From a checkpoint of a small mixture-of-experts model trained on Wikipedia.
Size: 9 layers, width 320, vocabulary 7298.
Experts: 256 GELU neurons an expert, 2 picks a token.
Training: a variant of SOAP for the experts, 837M tokens, 8642 steps.
Below are experts of layer 6 (counted from 0) of a mixture-of-experts language model. Rows are named router (the router's row for the expert), up (a neuron's input weights, with its number) and show model dimensions 240-319. Each number is 128 + 32 x the weight over its row's rms, rounded and kept within 0 to 255. Numbers have three digits each.
After each expert's rows: a language model's description of what the expert responds to. This comes from a sample of Wikipedia text that the model never trained on.

# expert 14
router:169142059086092130073119110105124124160121135110116078131110098137170133191087140154185085145162131124117201099156130094118181103124173102154125077160127095094142052150154112187126104129202164176128090185092155134128119111109124109130139153
up12:134119038111137160111158143157133119050166156116186084059133110083191130162157135140136125154103130114099098186180115131175136150162075138128132164136120192043160130144097099092125167104173146159136093147130144152100132076088071113145107120
up13:140145128133168168087128093074036113168215154129109112072063095112183070109181109105157155160183125161118095134113164144172158132151127173165113155127108153134148108090160099159157132078030125139137163141052154132082098148186149147141149121
up14:138124155142070160194145116175055095144076137148069092096102117138139065125138177155179083131158077113150131086091156142129099096190134079228116096119136129142147151127112172095164165100158156074102089103180107106137136159164149152119074077
up15:142120107107089154101145155077226142148164163172155158137113077129165145144117094121127176134164110139120092135128073135071140231163102142117191083187106194112112168130143118176167108179134168108093214110135171126136143105116101212106119099
up16:145150097074139156117140136196146121111104110132173115088143093112143100117114174089105105167168124115137100074158144136149121071145127151111099177162096191138113110155137164125165193081205092125141134142164113134142140132159090141072112165
up17:143128046085124103116100190144140093077104137085142113128159069119148230181096135173177151117117088107112107110120118077129168125082124127144129186065128130071085176121136103137115171176060134120095110159105155074123130124129130097102076133
up18:099123092104152114156150146199104154153149089159194153152103148121147175115118112128064153083143148118129120143089149136168087160149163107135116103126057125117145144103045114164162154129095188145086173139135143094078090120160111147130116105
up19:118119168148088131121158131129104138154146144156137139164123146179100056110165135124130169114098126098083110066198105080157106137136163135153118185107128177119166096114096109182145089143110045086073091128095139088148082123082116109136100130
up20:114063139154168148124141101097121104164115151205160158158155108146149130112105132172161127080149124127165186118136132111086114159163126160125140153070132235068143072151171104163153153091169179166092111123100114129122144127103136110115101117
up21:156115163141094133073129150109121150090137120055152146068093139133211136114095125137161117132136174093133177159144121113077089123150174084173110144143119105098153082137131098123158114171106152150071141122063154147115117147117131136135162135
up22:137136074086135137153120126184127169070161148091128070123141166092118175137080192096156128132162098173107060155146118074115149126108100097169160136116145091137094143130141063160093174137153124171108108175060157094144108135200153126158114117
up23:128119095118122164111171183069116124115104106187140140136140063132110116133139098114175117093207131119122199083092147163152126073139186120125111134118169123142184137110181099125116089097107113140175149113146103189108167081156118104100097097
up24:129172083149112140094112168146139112155162111108145109092173149121099128143147097149134116111121110082196103124105142139119147106134127106167148079160100120101106101111133103119160140092126096144188121158142145112110152110099109109109105139
up25:080096164086144062082100138118157144172096088132148129126132096137150123094102128116161114099147114140197092108076099118146145147120167096129140090176093160047124069150144143172140118101127116090118071162122179087164059177167149081078099109
up26:154188128088068220088147103118132136151105125147140121159115149157134127095083144117149059088091078155121134093127151108112152092098158113133112155150100201154094155189116209154163122154126155098133113169151134104147118083122105144160138099
It responds to: Clause-opening conjunctions like when, while, because, However, and first pieces of capitalized names or titles like John, Wh, K.

# expert 3
router:128070122147145126078133128094189111126092142175151106098198084151214127150117128164095097135157110115149153142144163056148054163161133101149138148155096149125151119140107166109127103127138130128127096137181181139125170162100124166113141148
up12:105129134126145170090115116123168189198144177139188086180143109122097184147113116136082084153100156123116160135181077075134141149139174140094160115119137175112080142092146219156160119141157130115153155082159173082102092152119107124124110101
up13:164121079087138119112135188079180114136085204190050098107138183138154103141108188105070101126115157136134153125078102107135128092140097076131138114087133147145072091113106145059108107124159154121153114122107144150101102145133168163094151169
up14:088161188069105121107142187115104123127171104119104057082135099150164115121099104117104081107137123105180126115112098103149138112125104098130114147161086104106124115129077203150128134088128105102163118146171170120101083106106125180089184142
up15:110128137138141107135128109103097132144135117097051133089118119185136113186127121154096138070141131075137077166130123101081099158111126137162126118131137127096115128107156125150153108158114119090089140134092150123071176104140141104160159093
up16:101185126182123109126142170193142098105134130058103088087104106116158106141150137089123122090092079079152118119133129150146120157126149126145110125191134140116085094108101163113127173091053098132102165145126111117134145138075158134107119174
up17:121105164111121147097169100129130101124065150165123133128101093074139127083080149147090147171121167108139087147123155103129084180122123101101087156104091120114137082119123114086122139168124124160037159121127198106149172122115082105121134161
up18:160116145172153151078128174076059111125070155082089128146144108084141124138157143148137095099123182166138119127073203090107168118161105110108122121155126115140139103083111117101144137095100119161097121162094133181098094158113133096103081095
up19:092149068215117108076196108150111100168133108083160090129127129133121133134187172126126141105099128174071142165140115166113136140121100133065103111189191130106134098122127141140070091104118142083174118085102132127128146132133110188141134131
up20:119147213163147162131112109099130117085088101156164155121160147127129137120178111122139154166124155102084184146162132135112104177170189114101168179069111071116113121120102148111183126149184116115113134120107175155077155109143147086098103170
up21:178083116110147152120104143108193115081119082097182102108182121143115133140113137167092136174106149108115167093153135104174184138106153137111146154141100158180140131096108066146127149106091193156181087092162205167058127088116090084096114121
up22:161151102153113115169100149135144110130107099119123153164158137136161148118105172138163174189123116117087173119138121135139091120115104131125176120075062107147108168088129115107174181145114173094177120132116109133090118091160123142124154107
up23:135129139133120121126121158104122132097057107144163168088159150098178156100117087126131115096165148114185042161153137077110099129135101129170121121117123138100102119167130162131121138145128147142154178131103178148111117137119138173178075104
up24:114103177163136047072183054122108146154130140205055129094146088114094065142133154127110131124146157124096143152083071133116098173117158081117120088112063101127156155092147111102142085131108135107192105178095136091142124128101140138146115135
up25:113122180152148154134125235137147113135099119110158132112205111131103138133114132145155159071150152097124127095130178091125103138094159107121182132123145145122128150189082158094094138121123146132122099172115139074114133134077139075111126175
up26:158065107167097128093109023096114075141069124177082106205165170166148117129129098110037091193150084085092089105146151112136154103147164128109059146159113085064126178118136126110156123130119171122106155138171085177128162071111128108117128134
It responds to: Opening lowercase fragments of ordinary English words after the or a, in science and general prose, such as sy(mptoms), cor(related), ex(ocrine).

# expert 7
router:162111125094121110116173076147129076155150194099144144135130165128143145165134139161101105144085111133179087129177120104198185151127147144180052100153140094121183098047159058165128138123172145114119141133094142100213143089120165118122145190
up0:108123117110121141141115059146123148154184192103124179180073109106155170197067118100131183141051086125155130135149111173121163106131130102180112161159181177122123131171040104133173129120134118102100113154124150123116066103083100097166058164
up1:149110174104192099089168119142160144139111146072136134134114108133133109052100152135113111114160141129144046069143120129118164061134176132120168127154144101150130184059118130147123135100128152136098105131094127146054108106064156115112080173
up2:177079140136151130125160086147165091144143208176113183141156167118096156125140140076106148133075175130106117171106148085151118087134099157185126115111151141113147158092074143143154127082174137205099187146144120172120088098163154121117121152
up3:082095143148135104122107122132173108146114141145080093103155189123132103122097135122098132172130096123123147085141176104147165150128124073100120115199189123168159168065114132151091135173159208103071147114089137129131132104095152068119151130
up4:159117144148088064125110136092163083120131159134132134129140138105098156167147149100148131117200107141108089115111140156109084135139120141191102140132127161127156067088116102162088103089147155090131152140142159126096152109171148132129146112
up5:093118212153169061138167132137154090092193134083113096134156133135153178137149106073178099136096126100143070129113101160116135142122119137098113145109159128104097147076180127116122124130145069085112196126183176117150104117200100125150034145
up6:151218097159171078125203068163166146159138173107137133105156122124110114081098130111151184138143117118116136114134107132122152164180123120123103118080120083122191110192159145136102153107105153116132141149146055178145165141091161132156102119
up7:125158137096156123152195157146098113159117134077146118120161080137141119131199090128160054193138126097090159140157095162194157172128159124093130127054114162123123084132148108104096161119148083143108116126145136130130115095116105113109138113
up8:104093157140125090138129023149145165127111200213079174145110094141133150121169100145141105152114125085127148123132099137199189134165087166110105121124131130091159083049104090102147125136136111149097131144080144108099108111118127089156178139
up9:188149076151185113159143124097066107061105182151157145059176103075101112075116173074105143123165108174140141131155131152097130126096101118114119130153103158143158078177073153126138146134086098129121099121132162067168102091123161143115125112
up10:166123096092140103125126118165115142067110127114163114139153118143131119138160153193120107120088137103161094102074154134135096152158126145126148148128101152117198150106081103119135102149120185142140110110186123077127155145088170138101156087
up11:133119140130115160115112062167095120149168074134054108147110154177080122154209156150115129098104152136174135159101157113142092129136158069110137125156080172107122047164155079124068187157145110145137143058161059083148122133141176116127182081
up12:225173135124124144095102144095118083118149142137151108097167151155210127133158179137096061161122180122139157147159152175097152117108123177120105116095168130172116043118140079120140141084143130096076121139111124104126104129159116132079181077
up13:120134112134137108190125106138125133137140108151165073154143177126078127128179119085137086116088072110140054116121149136102118149110131123156119087155057066147106160162237115103108131087160215105133112123159109201124139124072102120132146127
up14:104155184066120123093155104225110147127163162135176130105134123147111113117087127130124171074114127110134165132097068072120144103179130169120099149157171165098203170105136179125116160171078094117180082138133088155127108149147143142169072156
It responds to: Geography words and the function words near them in place descriptions, such as located, County, north, River, and is or at after a place name.

# expert 15
router:184159116087112095110173133112101121121092168152144094083113123126122126136081154174106099123154094215108182117123090158140108157151103127111133152089163086110097147043114067154142106118139173102124135193035174131148108154125164082118115178
up12:159145097101153154075177134137218097182075125176155174149123131069047114124161153162123129111203090152161130167090171132086121131095103079077140165135093110125138108125157171133166168139163130089120141144185143141159136102146137163116158136
up13:126122096031163159177102129147161151081113127169105137120122121139174137090134162119107100135141138126111170118099137089104092151132165082152147210074121129135123129171104115112073155135136187129124135161075155159142181088121148077136126123
up14:146144114089098093134111183061109159138102154125093147031086165131071147116118159182118140153109120125123103119119133150128085118185114121117098150085113147122175127121066144102169130193051134128083087145160129158136137157135127147127133106
up15:087100112146113149064118171104135092127145088061167148132066132136101189171127090126130169110125088156166178139106102127137188158111131134127150141114171135119149140148117079108124190085104177042134124170164162103178120145106148123140116046
up16:166102136181124099095165152108162079161151094086144079114146124126106104130138092102140106118145124110190114132118135126125132134100073089136110166150199110150165155123146076155148091173137150139179202154122255169136115142119163185079060156
up17:107114119078150136142173106129162142191051204151151127117151135161091212122095123157132132141138130073169136175124117112141171119105110137091085145101152108131130159074156094130131107070126144084079110104128139132137108085111198090100082103
up18:155156162129094149168155104143195108115087196151124122098108126135147131159176099142118057157139141120127198147131136163125138130101107095158112128162132152104125161092127129114128115124135088071113061135103176080136137110125134137094112178
up19:155093221103129137124134126123136116144122139158157139108050068080125112201147168091077031083127179135157139107073180172186191108151119117154128109123118142101107098086131144086096168126070131109101233132106215132111156075130133077066070120
up20:131150073147155124103098110085155126123098145094127114165166161139209110141125169122196080121151144144139097190187155099148093129159093098122128117129147158087110122151128127172128139130090162081156141163089037132123095100068149092178169197
up21:125189116087144141108213141183171100170099111152114134110157090062119143088068116127111167124106134141160101176163116199061141177161137166119127099106078128147096171111165157185120141093115138094181058176138124123135107113151134111158149090
up22:101136088107143122142130169194149158154146140128142177140152185084130097112175116097093107150116124137120132111135070110155049149157077152167130128108134068151100136095087172116125162138088074117157163156072188131058115137141079095118142099
up23:104161150112186078068155173101105126098128138159141099066114148091103111092160177180154128116133090158128151079053155126126148155051127120131094132139152114133129149063096116141085106120172152131148121132145157138086151193068105073103053188
up24:161123134132106169082149150080124070142167104111100088047187064063168119116162142144139168139106090156158176131146156151133085134075171090125095159092111053125117122135109121091139112132141206111170147180119092135145097191157149105172145091
up25:124121127072094054169125087103131119063114154095151131096148120129118186081149088151137080090149122103162121130169076080109120143117156066155095139146101116077112084175089141164086096171152164091126150118150135124084124167115136150111113107
up26:173054156097163118116145159071147108181109123112118166118131095147130058143132101090095167098110140147109129114079096182089172142104117112138100155161194080160157117093151114149131137115097110177154140115155114115118128070170101178101033106
It responds to: Letter pieces inside South Asian, Slavic, Turkic, German, Chinese or Thai names and words, such as Hasina, Chaudhary, Geschichte, Guangdong.

# expert 6
router:107136108107115113087113105137131063112186061092070124113152092124128099158120169151125132124152099134094144092120101152076136150120135121135139159158117132086131145103088122115105147118126141166106133222067154107136094114161141071085117172
up12:102168099072118129124132121135157108088134121102111081085146136130155077132100101096098092071164112115103131200109102143164118106116163153097129111120127081105089137115142162169135120106105116166121122153164181165089144139137130128039145156
up13:081164125105084110113136119107201191098114124123080039147156158121170125080125133103117174227140084083062111108142204099185087151129087133098110122164104122127118123146138082134150141105118153174175174098124110132097115080111140146085113197
up14:201094074095098100111099123197151111074144099156143138111144104148180088159115103108180115174122134131118163157134083087106159057090141165161133110122139090099163097134135128139134098088130131156122123181036169093109121140165136118086118150
up15:135168108096112081107168107140117127136100180056179141147150130198148128113173120153116197125103083053131116172178109135117059173121079086083213136120118146149117129137175125160151163081068133149148117113085145072115103155139068153130168152
up16:118114152106130150066102090140094157154103123124108127197156056214144078186107182079143075095094125133114158115150101163136125079148101140097179146172125123138189127117117098125154148065114120071102142176139099119162135082119132169119159127
up17:100152092129153174117106087165104129121164102105126149129109101221106201204145154170143149148175138094055138133147073138132134134070110095079122093118141127106138103106107121101144119134170168139161151177057102113075079160154161144130154091
up18:080195149108106161128143128139176165147156108125146127122138190107169171087130126119137107099094097108109120120117143110121047128162069179150156085132104094120185119118122142165184132108125093154075114153113132132093092163132177000143120183
up19:086151090096091135124051094144092117150167146180118141203151093186090163143094078125174150095107089126083115096165123110152111107169138078126118054091085128121107136109187140108113108104130122087141140164063102129070164128145124135142061130
up20:149147128121163161119203085156107052125128121117110124108164094104125154147142117117118128172115149119113119134091090131111148114110064143086111099111091105125104110124108095169088076164100171138148089107071139109121118179102170121175165143
up21:087170120146139108161181092071185114139138179125166138115075144102071176137099134162128086141153062169168147107110112125130096129141067134169140066082176123145130088107118153173168092130170074113188121106132116104133145060128092111141108165
up22:097171108112155150113119082132141099140109047122087152121212151123186133157118120111125148126165098121169124137120149141103126108091167111131131060081179148127135096094158145128175147102133104159143177184113083155137117082131108107111127072
up23:088103142142091117173164133073133102175184119136162067189221150184131161094111195105102155097181151116146133128145030093146160097181156171100092110172118130145161139121156086143153159111152124127154106173116155122111132168091110131137130150
up24:117102121123132135135125108111132182091136150111141151166131127109138182066169109067158096186145122078159070180158078113132158135157150142162067129119157138119138106105185158150151153103158070150122130055090107080099104151143078129107106109
up25:139140174102124115204145178122139102097112105104156070122212161119164159100155150128124127118102113118150135142097135119133151086073124121142109140079077085117047162146145133129158151110160138154151176161156211136149146176137127074120195090
up26:153111139144100130112109096119158107107117156079114151154125130183125124120124124091113148128142160165147135083122120149084156148140146132120151173131088139147121139129181105072151135108084179134208156166045060098077095093108136107157124081
It responds to: Pipes and separators in tables and lists just before a person's name or entry, plus first names, Preceded and Succeeded.

# expert 2
router:158183094027168157129176103062129140177114129086123099105120076069145125140117128169185109141097093157105115081163141120123165171173149118134121127054103094119138111096150107104105157067129174109129081130136123114170127069119150127103151150
up0:219117128130159176131184088135188130120146129143178102120130117200124160119177158111142075127170114071110135108102099190119163104119148165157160116161122095093157110095070089096175088201126108097186126190197130107174121105120125110104147157
up1:141144084126132124145123146107120123112100105167176125120183086189139152163143140082126110094240142188076161182158137167148134158142131136121104105118160141115110134156158097127121125100165141129168095130093110174106123110088115142128161162
up2:161147143129136161127141133119141075159136175139088111173120113111107123190143062166090087063014158092126143120138166103094192092139150155124140137136081078134085147111107091105086169130165140160140175154160108166162113193116129134105123120
up3:118192102099113096123147118132110134140080121113187147123114138101116162135096061115139101107121089099058125124139100117202139088139144118128128149146144175120113150167183134101197080133180067135158144189103114173158140134125041107135154106
up4:091149129073201145161129110094167158116198101147133115154101089117144164111091116119125132136181081169078138141104118120144124144176150204080100131138154134170093133144145131102154152136092151145166093143127203090106117101098142167175142140
up5:156193106140152187108087116065089153122157120163135102113080129107072131160178116122086139143135145077169165132143111131160125073072044197092108111125124105173139095128148141040149124092118152157145128110104145130120095117056101140129165135
up6:101155152080152084150092151097177154127123173129077095110134122112103196094160096139058152081158152137085102110106122117091162166128127181035117156136133127074108121190104118145186103166135137111159120126090101084127157157091116100119124138
up7:129191111132114147127113138167127147118116082147148064142067106136162130164165150102101080129171077148068141072082130128141065155145122192159092129080089209143096062113157113109213113106081150135108157110123060160095154097120094134145160107
up8:125127177157191168089116166126052150185148132114204119087161128117099156116091141183074103107124119140173177156156137088188143110103158162142107134127114153106105154160062085119074169136118136161127151148081137087141106094083121099126139174
up9:100146087098147087145149087137077093128150135146130078112118099095115190117145167149132090065137080132098126107088109163087112052145104116134147148129107131175095156141150108120138130081116151082188090109124134135152130121155138133118137158
up10:136069116080111100137130135097090122211110122112068058086172143111160054200110107136095118091176138139186129177120077164122084107124147135127160195086126128114166148168090118115167135080114143095059098114153116111118174055137089153112119086
up11:148072148147105108134085113133129154092116133150161128132182158087126154140088079157128091119097129119132152106106092114146108144151114101154092134090137126136149162105131116163158064152121090099134146087057124114144087122149091110114190191
up12:148160113099115077166193117110173109136149109147104083124152096138102141174104057172134156166160170131120069116109151126112072133175111165144131105114109135021169149128100164165184212140135105141135170054134130147138085069150113087140191054
up13:122148137162193133088089141119111104144092112173146080196163163159160089115136182158117127156125146142192087141183137093167144112127194161123130154118099121110143129192139153162113089166122144145117121117153103070164131091138205143044180168
up14:140140144082124137205105110100104147134140142138120164132111126113138136172034058133153114176114119044137101113110142097131157073163090072180136172143076117123128115099112149139127120071154128150110183150126113114072141140156069148088158107
It responds to: Year digit pieces, month names and the words or spaces before them, such as in 2005, from 1895 to, October.

# expert 13
router:161136080133135156095114121112153080143104126140090087078098145148150145158128149100136109176163149185157119135140145104085107152124099097095093131148155073103157114121087143084122116086106111124122130165113143122108078095098193114110127090
up12:133114135145095127112124151112112171180170118124119103118104132156062070078169126052095072137177113156108106132089132150140115122128081165147099075101080097080055108186142138133131101044111158144140182169125155115079164113108119128142114134
up13:115120141129109101083153092160127139129088133138133068120088142055105165154167175095116153128125157147182139146159129119134165184178105175187125138148149126136114028109150116144074127151090061195087123153171155159118110208104189108125158079
up14:155091106155112164164132173104105137137102108121135109116151183151105145141146106154067094116112133139122149093128095115121122102122084153150091171173095080123125107079128137116098164124136168138127138113101168076098110119103064136162121135
up15:118062061091137081123157110071144134193141102151162124158078086106097153077142129115170101111101179143128134134154140087124076171130061141140116120089144144094203166147146144135207106072135129155174102146122123123081096131120164128158152122
up16:142139092122157155108191209190099178119126144084144177176139146117142121161137143152096133223104189176110163133159099144118106164112165232158138125131119145086159121131095106133174095077118106114092159174112136129064098097090138135081147120
up17:134109115152106157122167153103151110172167127121179057107062118160159169112160145104074170178152182163145127107159148097130154169124144123143086087099116162107107131161130108073147121081062171118185113113153067104094134153145091108100169118
up18:169135078139134144184072153110143113144106122105158135158104089097166103124099214148096115179138158121101136151118158068165076114194160093082106117115159116128145116108099142097139176170112122125166073075108135113123115200152126129070082159
up19:105118101147132074129121102112126153176098135145124077116129106159110152125143123102106091135077173118099115182117068082093106160097098164155132168169123142146096134134137171177118116097102130105147181129121090108128137087165100044075136132
up20:063112153052157102123118135118122114149127116149120100107082097170121161131154125165126079134131128114109142151126127137141128086132126084114167127128173117084173124114140187143152128171165140183127157120105124128130103135143188088108111136
up21:151176089130061136140070093129088135116088123143107117129156133159077136133118098193110092082124183111155090127130122134169137138084183137060106126121094133128215126175087103089131074082139161159134133116162126197096163167119137167091088143
up22:132118129144093109114124095180100129181114127167122121149147104164154074188129099171130103169126118170207130167062181134127105111108205155057092129063133061119122068113091149096112101148128100115153171119142139084098097102143125144099152110
up23:091109153104109136171132152183161091120167123118143076097109181181125162115086130161106156117117160168088096094171123114168120150121128132138136135114136072121064176107042123133118123116140110105128152083155171132145089133154204114072114098
up24:105167137095159143131167109170162158086107142139090144130143112094138090117124101141083140085125130087122116133103141117154134117161115134124112157113128133161179158123205078057135114113156141157075110244130142129170151156112150113129134134
up25:104109039138151117139081119129135135114047091147173143064145081123139152155137109157017129114184177166125139162135170159159095131167095156092070186131109099127123142094165102130100105128151071106186118133095113171115081136103136151127132138
up26:146159099170185146167163115146107142097129096134116104103129145104133144126155159117124168137108156116165131091081144108090209154101036116124094145135167146132144128145136126075135101126190095129107171079126095161092164119124120156142095073
It responds to: Words in biographies about jobs, roles and honors, such as career, member, coach, Award, associate professor, plus his and was a.

# expert 0
router:144162114144126191134146048132102124126100105134126102096141117171147126159131187082104156200079112090134134112124146142187144140141099099146105071109047145084090144111180118167173133149157189086092083168134135177084075132094158112150099127
up12:089148120100124106120146058164146123114164143160125094106162097161096157117115113169105137127057120179096174098103128102111114148125147214103141121054169076132122094074147133121156096132122109151077138167128150105151132109145163174091121124
up13:144131120118161150118117100129087179125107134163115151150085112120092169135137101110161122115131135138101162126074135172117105161126142153127140160104094152110061057123132153121216131147114152104181096177166126152139123105067152147079091116
up14:188140129182082115113108134098126127176116130123113167173112160136092203154062171065164105158096095156085080152095113121111107084110148115125075107135018087112079104152142152162135170099130129108063161156120152143102092142120217133116128109
up15:129147097131148098143148157103119110125175108074139057133116138131133123106149153084145111128097130148133093135139121093107145129110130097137092131111113121094091111125127124167169141109079160091107123180111135148166094150118122103180134117
up16:089135101111100104120188106124108080137123127151131136103153115116147089142195112129104163141141153165085185165116075136107138153129105148148161170045175109093117170139148175211141169127161127147156165122128141095141191129154139093158123117
up17:089095158153093134113171098078147113098156116136146093102172142151077109085136148120107104149122099221114180157144202091196199124187058180128133140077115139161088158132173124184114130161129137100165120158131092135135062136128189110143158092
up18:133073188137169041148163118102111120130141083108106149057096172108108173080116175151133191170122093181124116062098094085119114182130103130190139122157074110113131085176120160117156142093127103152155120076098106077129134070125111124119131196
up19:182103128153115184121120166141129129098171042200116139130140116156128227139206119148133160180120149104103084127145144090108096137100176170123113114061037177076070127157121186172134104171163147111115112113197135107096156157114124088079154181
up20:173135068151146180132172123089101135160091154072137119118152128173180074147073063120115126137121130152124177125147072115112104096149122125108063106077153100138153074112156127145132131184098134126138139134110134145110124152122143145160118155
up21:147126098155142147124149092166157068167069161109162111112117064137112136073076066167140143128133115101072131093143107088135156146110128165158174121126122178117077112164133082170116132180098156117092104107131130140104132132118113164138171090
up22:119116145130091170133111175199059188125147085137145071107114115072179169159112180164124064103171127160129093151163169096109117110091033088111147115133114095133110180141132108111076164144113137151091126101213102104175052173142099103100104128
up23:183154176055152049192134130147126139137118125114151122155165136146132158097118096106059147128116071140040098166156098214144132128144140117123129111104125170183073146107105136106128127146117153157081086165100132148125104094130168072110116138
up24:154066128098143111155162085158203112097134140150129140145184147131074107087137109132088088106084132121119058121106175130126084128133180160117108124103110151105136115186145138118094116089113164105088119116081086152139090120153127117148101091
up25:156118157123115104101162112128161150151118131170109155156110122105207136155073160121153126127177149097126114144131072121157156155101118094167122114078159124084239136084172123136150149209136137092141127099134136143088138063097167127097167104
up26:172161114124088145174149137129072129124145125171155156122140166129177137120088153186123101108088139094148131173159109114096142118158112134072142158128067118151120104072140135145195153093137184130155089124146175118005097125108134096136130091
It responds to: Sentence punctuation, subject pronouns and auxiliaries in narrative prose, such as period, comma, they, It, was, has, been.

# expert 9
router:147122115109142147098130170144125183127109105182093115070175058131175124139117193109103147141183079125207171094192099123141157054150114112123129074075108149074135150191113127127100105140112111160132096101108153105138096082147124131111150133
up12:123171173156146104128136142156126137142100119134146134174138106146136101092143167095147128136096166157134145147119092153109156136077122096086135150090130103117114089185087124035167111171122156072172110133156118180150095148127061164099139214
up13:120173088152094138114141187148160159149177147153145145122167131142127195051138161119147116058147137120090117111133142115173084114133126171180152091129135141088135120144150171150106115186114081080120162085113107132125060146085100078161123139
up14:128093110129108158135142142081066118154140104170144153109171063164163106086150153153102106124154154155136116140052119119084146096119161101148067147144107122174111139173100125107134090187154122112120122116130137090112071117084180181040176178
up15:123126092131134121116062176202124111099159141158195176163121155170147157126116137122189111160160090153154140112132079155139161114135167142041172212136140122066182173116192125157137111153148155119083139137118164115147100148092148154074112128
up16:152088158112208104118130159103123168118166132127137078097186163132136145149151186153096137115144168108136119115183145140115100136178183128078100210108110108128125143123122155124158120146199098113175081099097164113115119152117080195114142118
up17:157106168135121130198111160184152096154117098198094114117116075130108110115078180093107097161127131165109091076099123070150207147093097123099125113178113125140212141107129123085083151117136101099080142177159162124123097112143107167157100120
up18:115146108082188190081113158139091044088105153108108136110122174084150084118097135104150137121134114130124135149108164105198134160094118149116108187169164158154124134159124135081204103136089119151139143171110132120110106117123128078080153140
up19:134139132076197136133121167156109148076178105036130106184144102103142126133207128116124117113153055155176120165170097104122114071091104137170128119180154149142109079136127119172143151131147132131108069185136113138143096142100153084090074168
up20:123036139084148155147087132120134102108083159162104107155208163064190049116132111156140141085157123094144120096119117154180149137152142095165111092144109131166172156125134166152173088052176107164080137133120120175110089052118089093105146147
up21:176148104117120176115100155140084178168096103134128106165174138123183087133117139185111144183148131213129143159131140133099154123132064156149163127110157136082157081132077027175108141149096159156185100093099156154190117114177128147098117067
up22:163089134111086108088128105101154178139111132167122164121142105088119164107141103139148187087189084083161156184137134153093098101166133165129144080129150158151174156105154117145121144145159104151145193136075111115129115104124234096099145162
up23:157148163140145127114156134105120165094158154109149132139161112083177112188102127123083104108172146093174186098100118131167108143147164132168141115114137125180080130134135129135128109095141075158111140113211156088162146136146081137181108167
up24:148155115113093123131134124105143074160176169129154145171153101104146102144143132172120105157094172116057180131084171152109162108156147104160072141076157164176113092122139104110158184124141138129099174112177179141142080104100140082057118120
up25:156167103151125189167117094140085123109085194158106105136145174072170150155088133084151070158168120124126073110063179156094090172119114085117199140138133154142123118130098151153131061156152088091138120111139084091136137139132155166134081079
up26:165103168148116071120131121107090131128168058116159138168166144177105143111078148087113122134143148119118132129117136100154120142097117208142116135113094163123151170092091140131122105155082151186128106172054032105155189077097207123106072111
It responds to: Main verbs, auxiliaries and prepositions in running narrative, especially verbs taking particles, such as set up, carried out, points out, released in.

# expert 11
router:157168159127129158099135122075098150147128147123157086054188146097145114138097108113167084103147123140185180092153096150091153102153130153148083176092117210117178136096118179208148112128129104202088069139113129147094081141134135150047115131
up12:124138120144137142126175141147086115141171104117119095158128166062166135150072128136189103110119133172136118160093140160057123134190129070152178086106066123125211108082106106114102152095111152154141147143116152195144123124137173126137124130
up13:175190101138051157133175111104125066158137083118067123101122116187180102105118144129079119064153130132116087096185080171111144087160093089126093126154099155140132094073127147099173146110143125112126054089073115177116139174162128154077143147
up14:107142116114114060131161128114121104069104149125185144081081147152116140149133094149093118144166144079119141160149116116171163150150152126180136114120123187131132147060115133112127128092068138142114114131133102126146113104136119124154116161
up15:108153129092068138141096171111115139114106101135147035069171103166127214136095120145164165156099165108087135222102064139083109081135127153144134065128143132144175131141108122117099164068154113145109188120115111132182092145152083130102108157
up16:143165127166109193139107167126161099066175167106108120123117165128148084111143077143141085077101119145200142084077119122098101174140171140120142127082092132085135097176139192129136099144095121154156096151153141103129077087162047143115187055
up17:157108056070129154136136177162129155114111107159107152128219115118152058133130151151105083142087145102137112167127060103207146135154127124075137154112066163103190139170043125098164122164073206149157121168071133190088124135119131136136142102
up18:139117148179120142093065102107120114062116135145138148120137096150170098158157162129147165162109095161119166140147141120099148088106199178100169215139117145125137059106090107153171069127075106167076156127123151123077072113166128151106105129
up19:119201152110100150156103147122157171102147110157172151065138133120069147094136107153117107112146162125156153105081130139126138092135115189102193167092098117161105120078090085094135166094118133171149134103134128120092122182111110147114072125
up20:166148190063182147121089127141194101097154149158105145110094147106150179162179122110097158174061164098170134149140081072136098141100117113139051155074065176127166083114126138115115177094133166117156115090190116164106106194141181113090175085
up21:141123158146075177155163141118137153144101111101160108156193031131130204143154146101047097179124112157090133093155162116183143156083087174133152167059119126155140150102106152091154136110135075115120138126177119140151097100142143124142123169
up22:166179145139115104060179119129085200098108128100134181152151080163142112153169112156159098144150117134100131174080078109068162102128094171168120097056150125146154183126146139131159118123184149140112163134108148183069128113105117099147127138
up23:169107120196121153075113131089093146173162140141217115113112124170109154116153139119167143154102174129172119116123058156122087111120171116133145095134173135094179146120118140107157204161135177158137138080182105107126090117142111064097122177
up24:091121129112083150104098152147114127101159138119071138118171172161128073119158176137130063142122084153095130068073112130095140137116087075140109178151140120111065156125159096148203147163098139154137150123196069121119137154116118146077088174
up25:100134137102134188101142119152127074120105177134116156104114154155158117085044101154174165130100192134122135162130104125120105098186147145147131121134130158155140176087111083155178183126174112093130099161103169134100121153125099151178130106
up26:114178096148113131088161124126099120212107109187162123158247189098142170117099093141110159136156048120144181094125071137114183170105120110087143130091122181135143139128168113140187185160191127132145140106134139061147144140111121111143079117
It responds to: Nouns and noun endings in sports, media and culture names, such as World, Championship, League, Cup, TV, the 360 of Xbox 360.